Weights of a small mixture-of-experts language model, trained from scratch on English Wikipedia.
Size: width 384, vocabulary 5307, 125M parameters.
Below are experts of layer 6 (counted from 0) of a mixture-of-experts language model. Rows are named router (the router's row for the expert), gate (a neuron's input weights, with its number), up (a neuron's input weights, with its number) and show model dimensions 128-255. Each number is 128 + 24 x the weight over its row's rms, rounded and kept within 0 to 255. Numbers have three digits each.
After each expert's rows: a language model's description of what the expert responds to. This comes from a sample of Wikipedia text that the model never trained on.

# expert 23
router:106135164134142153148114141157158147163145098138136147088113106131111165140134138133155146143095133125164133095125141096159113110094132130132139113081142169132134129121104162136155181133123123168160165088169149129095173120106120124084134143123165173122099163113113139147141112164134139132116137115111143106116138119139170119105137101151095098140126123074114137154080154150120123123094
gate0:119080107152134157139113112107110099152134139107145099134115151127143128115134117116155120136136152101140097075133125141143099108143151110110116125087153135196127117172078147088114126110140142122125131126146123127112160105127104149073123091118138152146148115174145124165179121073137095123144131118140128183113128132171153126091153153147118151063135122147158110147105147093146148154127
up0:178173188147114119132150126115112174100095128093105110109164160153083159143092182106091125138072136118117094156148106111134143154147107165140104099107148156117160130131160095110159113124152107146101099137112142091138121152123143155117126140107129147134149129098100106131125104184134151150135149145127133135090122109130073111143142094136155113149130124134161168143140153103106143127114
gate1:121138158126120186094146090123138164120103113114145130147150101137120124121127196125083120163132122119117112157096083154190144152113133103123146178119165111096154163088123093136112158111128139117126146107136129106131110132147156134107167108096139128158120159139146104091162122123166104174122126087156105135134109132131096126210144070133143118149119135102163088120125111118125079144145
up1:129128123164100147170153118120116125142110085148095161103117127102132131113142120140139152121094104143168118105139089121117122120133111108103099098092138141149083122118155122141156114132123119168170150150152118155141126118125152122147135104086158128140113149168156175117159148119114123096151155171122131130138067096159110190124103170141156138098123150117119134130154104118115148153161
Description: Words and pieces in sports and school contexts, especially table headers and career lists, such as Player, Statistics, School, Apps, Goals, Votes.

# expert 24
router:168124155119128108100120117106093150081147132115187105082081094113089142158186114109083148162183121124121131124153128147146169148115123119077172120100155133086137166142126134103115152182157168096130146123115124137169098120105086139156099121131130134118165087092106127103110137141112117132124151180080146103110138149147112113129173134088109172152137137108131115154157124172133134130132
gate0:098142103133151127126155149127081160120134143132137107147089128076115101096124128119151130109110121100129157140107115159122127095132159117120124124123083126171130150128151135115141138154138112120123059180140091125119109143128125133135147116173158169139145143121184153131142145102114098096127132156137140186102173144189089162136169132134142109075088098136132086110093153108164160140158
up0:107156129135127121152124152122092131089147095120066098130107080139086161113143167103133120146120122110126161176087095170132130124167150112142154109141119119114136143145161116132085139129141124110130114146106122141162105125121127152100134111146155109153159083120116122149131100124114131180150135145125128134152099139150127119182173117154175115156146117180133126123153161155140180164132
gate1:147117116123123161129133087125136149105118124125156108131153122119137130119085148098106113087103114128075108147167125211192151137120133181131124159120128126142140160164127105151130133099133151131137107089149094111121149140131125121108147137129152136156138157096122119097139108130145113140141109148165114151113081140181142114151149093118140105137123136101104091092134114130105100102117
up1:115131179139131097107131165131087089122150136150167145123069129117101138129125084143147146165137176108177138112103091104096121088145124099151122146103133150146095100144176137113153155152130115136158102168129120131135139118133141125137118087102144138111115144152128174118183180138097141121112152137108164118132157122144116170085125118129104129135156130109116143141145161139171176133129
Description: Determiners after prepositions or verbs, chiefly the, plus 's, its, his, their, before nouns like population, same, first.

# expert 14
router:153154093142166138095160107128090140093130151115123143147141158116099135162109100134075149154118144146098151149099108121159091102128131133127123107177092123149151087156133144115100157135132129089111126120146137116114115149123096118110139147110134154137146119140090089101168129109103111108101144140132155128112095052089161146110125148121096101109124114104149119138114160063102164093107
gate0:148120114154125156131101097107119145082137141139136154147130147087144109145133141111169135161128133081138124106153145160121100068160164145141130133087115119119146126143134144157123127171127126124115129089111143148148131045147100138102155110150094116103093157108130153146142117132112123071102100150090182159104126126128111164177136136094116111109148095163136098130132113087129119134104
up0:110148164161149133102128146086141150103133118126091109112121115094086132140115064141112126125109095111169148132161141139134136140148101144153121122107155154117122107100148128160070134166137139147112161138122173107122173136175155162137120150085127139160093124056080119117093133120121124146114117157141143141108093112098124122123130135124133128131159110111139133157127136125105137100122
gate1:081112101130100169124118093130171133102056120099150087138139123114130122108132161119064145100155093115130094110177111169174139110122114116177109139111092077150147151110127112158112118169145095152119153139162085112097084122123111141100145142127171145135115186088138119155154090123130110164138096126147081151104118136142089122195171123109098109118107093082169097102123129115149101145141
up1:130133115146093109125167121133106140130175152167081146120098142128064141102130106154095112166126121103165126167105146143135140132134089126111133164115164169115093092150107115127133128124116129137099121161117110124090169126134129115169141132120156090101151142172148142117144145133084132124092173106116130166126128104146164154135090113172090144178154145133112151130133112126115166125133
Description: Pronouns and phrase completions after prepositions such as in today, in turn, as well, at least, him, them, itself.

# expert 57
router:101107139114148104114116132140158099148147148114108123120141089123153148122095126120139112115103131115091095188152113163190154161132112107136133070103142128132128126102107158103135099126138121098163118161110102132159164143179136140182150170101147136114127152152075102098128105155156128166110156113086122100119144149103077159111098125102138089144110161093114106141094117099102115134099
gate0:125145148140103159143139101112122119085087153118173109174137138116140112124141154107142162109101160110139129127170157126139138111107129133155101117093122142120123153119142114123165103161112105112141079137102162101081155102142103155110096098113100134124154135176157135117160171111119128126137136104134117132118148110097123112159101135103151140084132079141163102114120146079156159125123
up0:132129107175127112098104135129138112111099083097091153146120120110090124134123121120118130125131146157113171180111082156150120126111090156139102131173104129088098125158168126128126103090141130176118143113162109097184128190126115148148123164129146086129141126083132128142135140156105068143100132128126177134082128155129141138144192127109135146114121146165148159166090119116077142140130
gate1:076110059104141150099103139116146183135096143140099090181124163125110125126099110102088146110143122127137146162119096171201162137162149159158115178110112129080167157154122101101097138142123114114130138133150129078124126134128126151105164122131118106156111146121143127141135084126128110156109136140178116156106091118145127124166170129130121111111121105115148099104101146146122119091113
up1:135117158146112144188100106148102126136149122167125126084168121125104123123163145130107115125126104132151139134164158147098083159092116094135108116111136101152135062135145122153145127118125134142132167155136146111114136146130117116147121102122162155160087152170151154170131111177144170155096101092127126135154116093157107169095120172149111108086113116108127122106157140174143153161108
Description: Tokens in headings, captions and election-table cells, such as post|er, elect|ors, Career, According, Candidate, empty pipe cells.

# expert 2
router:142076135130141128119109126124138164137118127157139115133134140085106084112134119154163144134102134118179156137109129147188123089118154117107126138084138093131125152138162131162124139119134173139129158141128126182143132110102109135185133112137105135137103125122143153148082106118137086130120137166147140146141129169160159133147091119115166110167144140117135078151151177172158090150144
gate0:131120146107134116143192124116145129161069114127160084137102134139070104109117126130165204117142182106158147155110138126158096111138142133105112164113131092166123096182167085120092128173098127117154129092111119119119115125119138129121129141112095139118152160146134157101138143085116130129158115113132133150173191123097161131163143127167186121167119124142151138157109130097156167156117
up0:107105161127113142124125129120141134115136089088101131133209151118097148140104163120140080129145077132112142151157124153180103138137133135121137146102097135088152136139105156119132166124129128118151160140138159122155132123157137146103077156110108096157129107157103099118131112114136113143082137147138134144125071101110134112136146087110137119151111133159147139108146137123108104138129
gate1:122132079097136093071148128121112156062097135109113141125145123143102114119089121092084154117138141151091128110127130185223137114101143148165146174090114121117120147091142136184122135154121112139144162124139112109152139173127098113082126143105129099119154156109113140113143102110108134171132102147142139156140123111143169138115139111123128102147131136143147091153147133105125152126118
up1:138139186124116116169136095124122147122138114157137151133100167134165134114135143154124123157142102105172132090164145110116129152138115120138137149108135184129136117119125170120129115099110115144155126096161129109132144106154127101183107139106143127124115180163136103136169152121122142158106140127093136129148151153142155183133063136145109163151187128108122156104154115139165135136102
Description: Table cell labels after pipes (Sheet A, Title |) and word-initial pieces of nouns like medical, health, capabilities, vehicle.

# expert 34
router:125104112113120163157085135090126147152113117147122116125120108110113126130149125166114105142146113135155118070103156152088159101154112147135121120103120090078108154106099147191097111100167130138130120103124147152155114120115114137159126132118101086085091109129129104143095108149116158134108094146120129110175113174132159128156145141173142142129116149102115167105152152146145133126178
gate0:154118131142117097132106103124113121164097158153134128131174150129063121134157121145150162105158143134134134145115113131118132095191136134115113161119105080125158124142165150128136099169116141120160114148128099165107172130126145149113122119155093113149157117117092127132115082135131133100132109129161171166129116105146160118091108142109139104110118142178157096120123133135155181082119
up0:108094157124132142153129110105119119135136117080120156105152090109107151171102138117106105094126144120177135108138114155145109130149063139169128106136112123139120145141134150152126127077150150107089131115094115089133108146162151190136138111114145123156123113080103061148117120164173122159183143095176108146119105116090157120125131096114147083120132117153113122167129139110109121148106
gate1:120164149101082161104130116145185157081110128125187128140125137122067123136130142082106123099146159108119156141136105139165105142106103084137125143111133132142134121070130127135122117139122105132120114113153147117135125094155170135107148126148154185137128173098115142115166147121188136146111148086130131173083129117175126139153155129100127101099130118159122121146141140144117125130084
up1:145081135165114151148130114130091126183117140142111140133135135139110165105169112181143160143109092158165098145135112150132145138117142128137125145112122193109125101151138148111137131126127110150186125163116138124134145136136133084133146138107155129098138138193135159138140122092113136142117130159091107109147135131135102150106147164120123133177154108123133146161148128149155150130146
Description: Adjective endings like -ic in biology and chemistry text, plus symbols, foreign-script bytes, $, %, ° and sentence-start words such as These, Other, Similar.

# expert 3
router:118155118138155122139084146103148146110128143150118116089084168134168094145107134165123131112124117146151143139104123125147145116092132149100178125129106130107162123125142119117115084135144112133088091146138152115141114156112152101183116156158152112111146130102138100160077126104144111148136120156128133106111127129153117136147140132141152095131119149189114117118175161190125166157136
gate0:186142109124103149150118102120092142118104161150152125156143163130081099165085119125116142129152116077149145146116111149115118103142169142144123131141105136176156109124125151079076135140133115134135090125134128145112138117144129158125139126152105129134120130115136138126123107123111129115105144159154174170161100081104142137106100144071121137139097108126128084086093142081153144149112
up0:102119153117157092091147166124144131118099121132119132141156116071106119132150143107110115106109155111131116092140116147152171121135126150147153115094091121074109120106167150155098120134144122132142118135126120150190163109131128123110124113110110098119104110122133125134113115147118194103080155144167157110154098108110134088142134133150124131108134162138139168161151127161142155108207
gate1:088119117120091103081116101135174153116124115125143124127120115136140122165118088072094148113160132141102129152148114182195159124115124154146109149135139101081167113088126104164131113118145160140083119102184098137110090131132126154102148137087167111142154165129102154101158084119162114094092110140132104170121130156142115144140149156140146123122089134104142115143131090142144114178107
up1:199104108151114178140122146117101110144149116141072159133130100143066130137136098165153146099141123124161112113139125087093134136103113111119155177129153150157090094112146183142111117111124131162146139114131165139088150124135115104121137083130150119140100139148122142133138134150116149144118133162111151105150125112127135158088089105158114121136150086114113116108148129144110143125149
Description: Word-final pieces that finish compounds or add suffixes, such as door|step, sand|stones, brack|ish, balanc|ing, flood|ed, fire|power.

# expert 12
router:142146089131127114134133121167145149100107128116135085114109139153117098127116175092135155149164155124127130175104126106176164111123198132098158120108139115137178114144141107075121099119107103137133113116094114163131085091153136148105104145118102173156108110109138106101125152104144142129143093132094136162103141143150137101166154143092159127094140136169129118092126165127155173127118
gate0:157144147110142119132127102105112120151116161177160110160132137103125142136126152140157146125103080074151100145094126135141171103149148105136149151101129102112157135139144126112145148153117116151101129125129094132097132113109103129193124077148161144163114169127167132129118120136125117098135149121168100121150150078168142126136137156091149142125133148131200129120109146111162102170111
up0:086142124149148131100129107130170139128122154174088161147155157113159113130131132152129109093130123120136119127158150155154134125119103119168127115105108118108123130167132133108098138105143118094099125109121153127113124167169131186095099124130149123137152148142119128163095133145121155146154146116170102160103140091098113082151179147093154150104092119165137149119169144118059122099093
gate1:144122152151089127099103116164140132129085104131096108135160161085109109090106131092129162178129124132107132127149108137139125144140120158096096203142116103149108114126133101109163157112132111169120155182148090144101138149101131128116143121081141132124129156085134137130130114152135145150110127163126147144107142126129098133135180121105121128120098107104185090112132108141111106114087
up1:147126118142122102151134144092115123143118162115100123107141131115109158139160124135122177141124122109146084140177125119094158106129118110103121168107120154132117120125132070129123143127128117204133135108132146139132147159139165118129117143106136118120068184196111157104126169203127087132075103132115151101152154101162147117118116174092146185102113081133112170117146115147153170165139
Description: Short inner pieces of rare names and long words, plus small numbers in tables, e.g. tat-u-us, tur-qu-oise, Pad-illa, Vir-g-il.

# expert 43
router:143076145126123122122104118107132164123079132121150176113138130134128124095161170163108155077106104108120134109107129168074141131075103130135147125146090144064151124124159160182143107163157114129103122131095176113135132133095169165132133145122116106115107114154172131156121113117113158099132089153145108123155127179094135095145132157148130151123106151154120170142201140178168107091149
gate0:134105142117122095107110100137100123147096142107133102130136155112131056070108104079143156111142093129110126155149139126145126147144096104146121139156132067148141138125161124143114132130119150158128102111136117138120153158130128138148157107098142141134177136157123181115101128094124106134100140136167162142105141113114153140131112147150134116076113114126181144133139130091114154154129
up0:109100170161105124142127097139141141088116103123138131114103095109101128132145148147113133078146165125107129132098149165165136155118149108101149141153114091125138082139154138145121125081130120105103144152132136112108165103141121131137107116113146101181128168112122111120129141142161135156149127176131090127110134115083098092138133139117185153151117114157152158147121117132148191135098
gate1:150132131100097133129111145121164152128185099150119115151145162117075140097121127097136126153115102127069126184157077161159146120145098117135162145122111087103114122138128116129122114112119133099117097113119087105153111141140133108106170085098153141093180152075128119136081105149180140187117124112182112143096121139191138122127161078140122119138136129096131145114112083132130129143102
up1:109143128137112106148122121093093148136138126136093150149137151118111170115155134138090149113159112116150150126173132174111102127120143167097122127101125175139092078119125094102124131153123092169098108107116125140140156147151160123155084161109163078109144145176147136123161151095078167115132151144084117124103128099132129148136123143131143100081136114143115164145108083135120121161084
Description: Verbs and tokens following a person's name or surname, such as was, wrote, stated, joined, scored, and surname pieces like -ović.

# expert 8
router:145107127127107162129086155111123150111149166145136112100134172147098117093129154128118145156158135161122103100102122104119146152165146148137135172115117158146155152151190101126167122116118124108116130142138141180109116096124105126141134118166109139142112083114139095160091138124095150137097124126090114132129106117134152093136165120131118126081126170113145114110128116118093110074117
gate1:080168105126117128111166106111142154108134149128116116188102102137128138139110148128086172129141145117113115159149116164183129062147160139127120156152130092156132131137144127139152104121131145115110128101139113096098135129132126136126123137124128149159116163100124107143125118103152143152124098142124123145124091128144114162137121125082099151143147144143139103100173173141115142097152
up1:117127138142128097145137197118164098164150112152113119169124138114149170114121124139104099088077140116131101110090122122147136144128154093156167143085147162121116122088140122135146098122107124151111122129159102175144145115147142179188141138130140075125152125158126130120158145139128143152060108136112128089142157140163136155095122123163117116150154135121127115123131112135149136148108
gate2:136140102125143098133143113149134077145154142136109085142113148129158149105134111107161108148139164133120130165093106116145111101104103145163129091156140193118132110135139163139144129143137114130146090173155123118144138130137105149124118115129100117101118132120143133155116124132118071112086144158129161165130133167148113152160107143099139116131131115091132080104100133118090170145128
up2:141074132117128123124111105151160149116141151154165130089102114148115114090100130078135164161117096097119126104135112121145141157144146132122137131181084122101152161165118141084102138142154090121136103147141161137124132112134119143140119087102126102135122146089137137130117108141133128076157163161159115126127142148145137080142106140141120160121126114154101151123190136154099133096087
Description: Parts of country, state and city names, often after New, South or North: York, Carolina, Zealand, Arizona, Norwegian.

# expert 45
router:150160106144161125082120117125149097132111113116136103109147132139123142116123130143151142136133096150070109086094133125143165179156116088124122112126099122164129140143158137156135123143149108085117138122112123130114143123116107122125101145112146140108168140171123120136160148130119145143083165095149162167146138088113106110124141128154117093137117091092177147184115135089086087122121
gate0:114134113156168129175162139140125149121104113100135066145117137141118124087153162102109130099100159105127107094107103144122117081138116137103171123107119094144121150152084115121058100136111122143128131120101144145086135122171147137146137138123119141096138157151127150190101131125126121093142134165147156184094151123146104140152134155129135184088130108132142082138119119087095132114109
up0:125117163140107126152092092129110171123083118123129088141188113134108128121184158173077111131080097156101136130107136116130124121137088157147141161106120156113151125150108118136133112087109124141150132113084122139143154166131166137112138127130158128111145130142063095161113093124136105125124116136120122123127124135133093117125159139133168143130145170145172120146075120134105121125099
gate1:097144137107134150083153138139154139128141101135170109142167141133137148111128138115094121128135106123141089101122095135166146143166128117120148148132120116134145121093100093111146161139142089128101116127117117104118136135138107136125146111116122200138160139115121141087121111101139123159120059141142134115100073096188110125099164127139075112151112091097145105142123122145124101129079
up1:108116132140109095147122157116105090143129163173104129140134120152124102120144120169138138124127134114134143126160137115093134128110089113119127148109137122155078140156155128172138083111121162146137126141138116163113162107156124103198145155127149115126112146162165126191110126159112145140078134106116146165163164147153157172134116125101126138078137123105137133131144097125141155144101
Description: Relative and demonstrative pronouns beginning a clause, especially which after by or for, also that, where, it, he, and table pipes.

# expert 11
router:120101143156135087127151165153161138122090141113158146108104123089159113143159166144153152107138136123140108100190170137079132140128115149145092106108114132071119122109136094159143096147155154170062139116094165163099127131142147163139102132139124095099118108174117118165159165127114153129124111128115123089161142147118132143136103156136165128138135159125103157130127146154151167119164
gate0:162085136143168109165126039142112129127141149103136099143152098109132107127140131135185121119138142137100070122093070128132106115155080133131127138128110105125114170158146118134149135142132114107104147133150122142113098118176071114136147132119079090111132143119140171158149139123092113120113103127140132120103124114156110125117119134146114109111154129151131082151105140037135116143108
up0:103125162126101102132157105145132150135125106086104135121170084095143153136150163166108089129127160132138124137157148147147095159108112183130123120088092151080113119083160128136102114111127106141122143114145134113126137088150173133131102140102075115099124112081074112120087129170130130114159097139121161101130113113135160094144121124089123131153115123149136143175103154119163131122088
gate1:110130129164125151074153121132093155148122143129128117127135161104128133169117171100094108118170124137115139168118087157170167132111163122148134134119099113145103162105137124167165149138149114109134139132139079089120128203123126153122184130153155159137147152120127130129114095100148159180141110123168155168124064107141133117118171134142128083136118105104154112125127119112124125106108
up1:154160148126123148129100125128108164153133151163123073124132098109112158134166129142137166125126146128138157136122129117111118129139138105128123122067129181135109108144180119144135124126100120148140114169114126134117157134131088141155145113077148104121103132147131152134124124138115165113110185131095099127120132119130121142118116164159143112133147122071125125097161128125135098192128
Description: First capital or opening piece of a person's name, often Italian, Spanish or Latin American, in rosters and lists, such as M-ancosu, B-ettella, Al-berto.

# expert 40
router:156086085119102149161113172107085128140111155131127134097111157114132120113151106137153113111115052094127144119122133122088158127120067147112095152078097102098103123110109159135139101183172099154121167112112134132130111149092123143159162148152134114140100151127099163180138097152100120116130142110182140166115125157116152144096121160177107149138128130128102166103121135152130118123126
gate0:107144153128170139168145126127092162118101121136135136162121122111104151143070081112165128115130180106155107100127075170145128105104138119105143189126130073157130093131133149107088133166113132125121093117142142125133107097140093158165138104157116100136122107108177160109120117091138126104112131129131143130146106130164155142124158149096121096152148156136140107124110107079163188146129
up0:141125130144094097108108109115127120119100139131124114124169153096125113134180113150137146141116165110097127101112108151167121176154164138106096129101129116157147129159103090141172147128141114133125110125143100131087153169130116158100132114127150124154121116080130141136133136140106137149130121095144127144103139109128131121134174097128171134120157151173098125136122122141092163157086
gate1:129148105144091162112133110147168149055100142105095097135164158115111120120139138124088136134083110122073121143140069154157132160072135139126109140139124119121151121123133117116206146125118108113138137110160128117113088142115148112108141099104125100145149165126125117090147118134146132090116123097148119146128102088157126128141154089092113156101115133089157103108141102071129113125137
up1:098129131145115132153129098119137133107119126130108124121135116136094201122133113148152150100131117144136114107120136126126099126182109132106113132092142140142115124132146148110085121097120123114146135172113103108130134137162118120148118159102170101109113127197098137122120130133088091146095184094094150144122154110123149129139103157124138138131143118105095144136145079146116095121098
Description: Cells in sports and results tables, especially the O of KO and TKO, pipes, scores, and line breaks ending list items.

# expert 29
router:132121104145128128141115133144147173120129106170121100097106138162104131079156152156154125149112138134118153163123160107146128153099124102091125128130151102159127068126163107159164133147122108137085132119146178106136115150096099090160137128150115137159133112076129121143129114109162142123162122124135124131091134115132172097101156081109144098129128143160078173111162165106139151152132
gate1:110172176093108129118116124132147149141073121141133117150167140140104115108104135129128093136127156095095117157126095168179189114104167169131125119135095135192165144151124133087149132081113122115103118151138097099103174114139116139135179105109100149131118142106135132133158147150143132129151064114129133186161116113123101135166153081098105127129133132103140064130122115150169130122090
up1:127121102149103112111163158129129132180134139124112170083099148134073139097143138136157172149117097150141146092150155161132114112133100091141141171145157157127113084152153112118145071135132111145181112145126112145094138113128096145153105114078165128099136135152158151109103152088136139172079221123107130137130134128174102122098138168150115125136134153112138157122125126127135152155127
gate2:130167120123105122115100098111132108098160161148124141131152146154148131116088123146110112106143118125116124158115128126141142128103112115142155142170138133130123112136117156155118157097149113124135101159108113165092163096165135136139116143149151119108129149095129112101118125145120128123095116123110170114117174104143117143125133112119128123141128144103154118136136124110114118108115
up2:144096119129155148113138093168116174077176126126152125096136113157120137119100136128102117163141096162122133104119156126162128170109133123098127156181118131096144154115151170148145143080139108104123093114135134123131079101127151129148120126104128135129113123105119133108079138137173145115172109151156145123117117142149123097144167131100212161121113123168129165117117134115140124100145
Description: Pieces continuing capitalized proper names and their common starts, such as Car-th-y, Gold-en, McLar-en, Carolina, Korea, Kong, often after St or Car.

# expert 31
router:139141091107115155136162106101110112124101162163104136088115104093120119137122138102113135117108104094082137102109112163185145117138156139129111143146127136138104122138093163159106156117145111135104114117117129095121148147093131135095119108124164120135142170119077155100140116132135125115092137155140085126173137135136117095153170147128115113145162090098087138176133167159124116145090
gate0:159094086127117137108161103116119155131093126097168122160102105091126108134123142089130116138113143123180152143142110137141141114128132123121155100174106126143152123126133169149135118148134133088145135143174116153130142114145151172152134143149110158169151115136128129145163114115135104106158131173159141152127135075163121144152120136171128125158142111157134039164148139081144145130132
up0:092102162138121131097103151093129141127079121110117128098126084090103161125136111128094107125094157132134195132152116148200117135120094146092135130123116119101142093149152106149101120078140110131132134156110107138163130150151122128114101144130157113184145071117117100137147090149123125160082160139135123082101121102122152134122168108108134124157149123123152124163136132113113131136138
gate1:108106116097074175100117103139111160088115152102137099153118121148122145130134136091113158131141083128135108173178112146170142129111147131150164151151131158125134152117115110143151126110121127128147128129138077110085148132139127124123156103104140160130148115082131122132108123139116104145109089113156104152118086136132141171131172116103123110137115132097160112152108092111132102148121
up1:180142170149084113140152088096148139181123136164116126113146107131152107125156109138116115143100152137144172110140137124110104140119118102131089133051165151127092090128123126177147163151112114161180109169153142109143129144130137140168117108105123126117130157150135140116144175111111180114117164138111138132140158093148151138115122155138129126109150122103079136116151123110151138131107
Description: Head words right after the, especially first, last, next, largest, same, and subject nouns like song, match, city.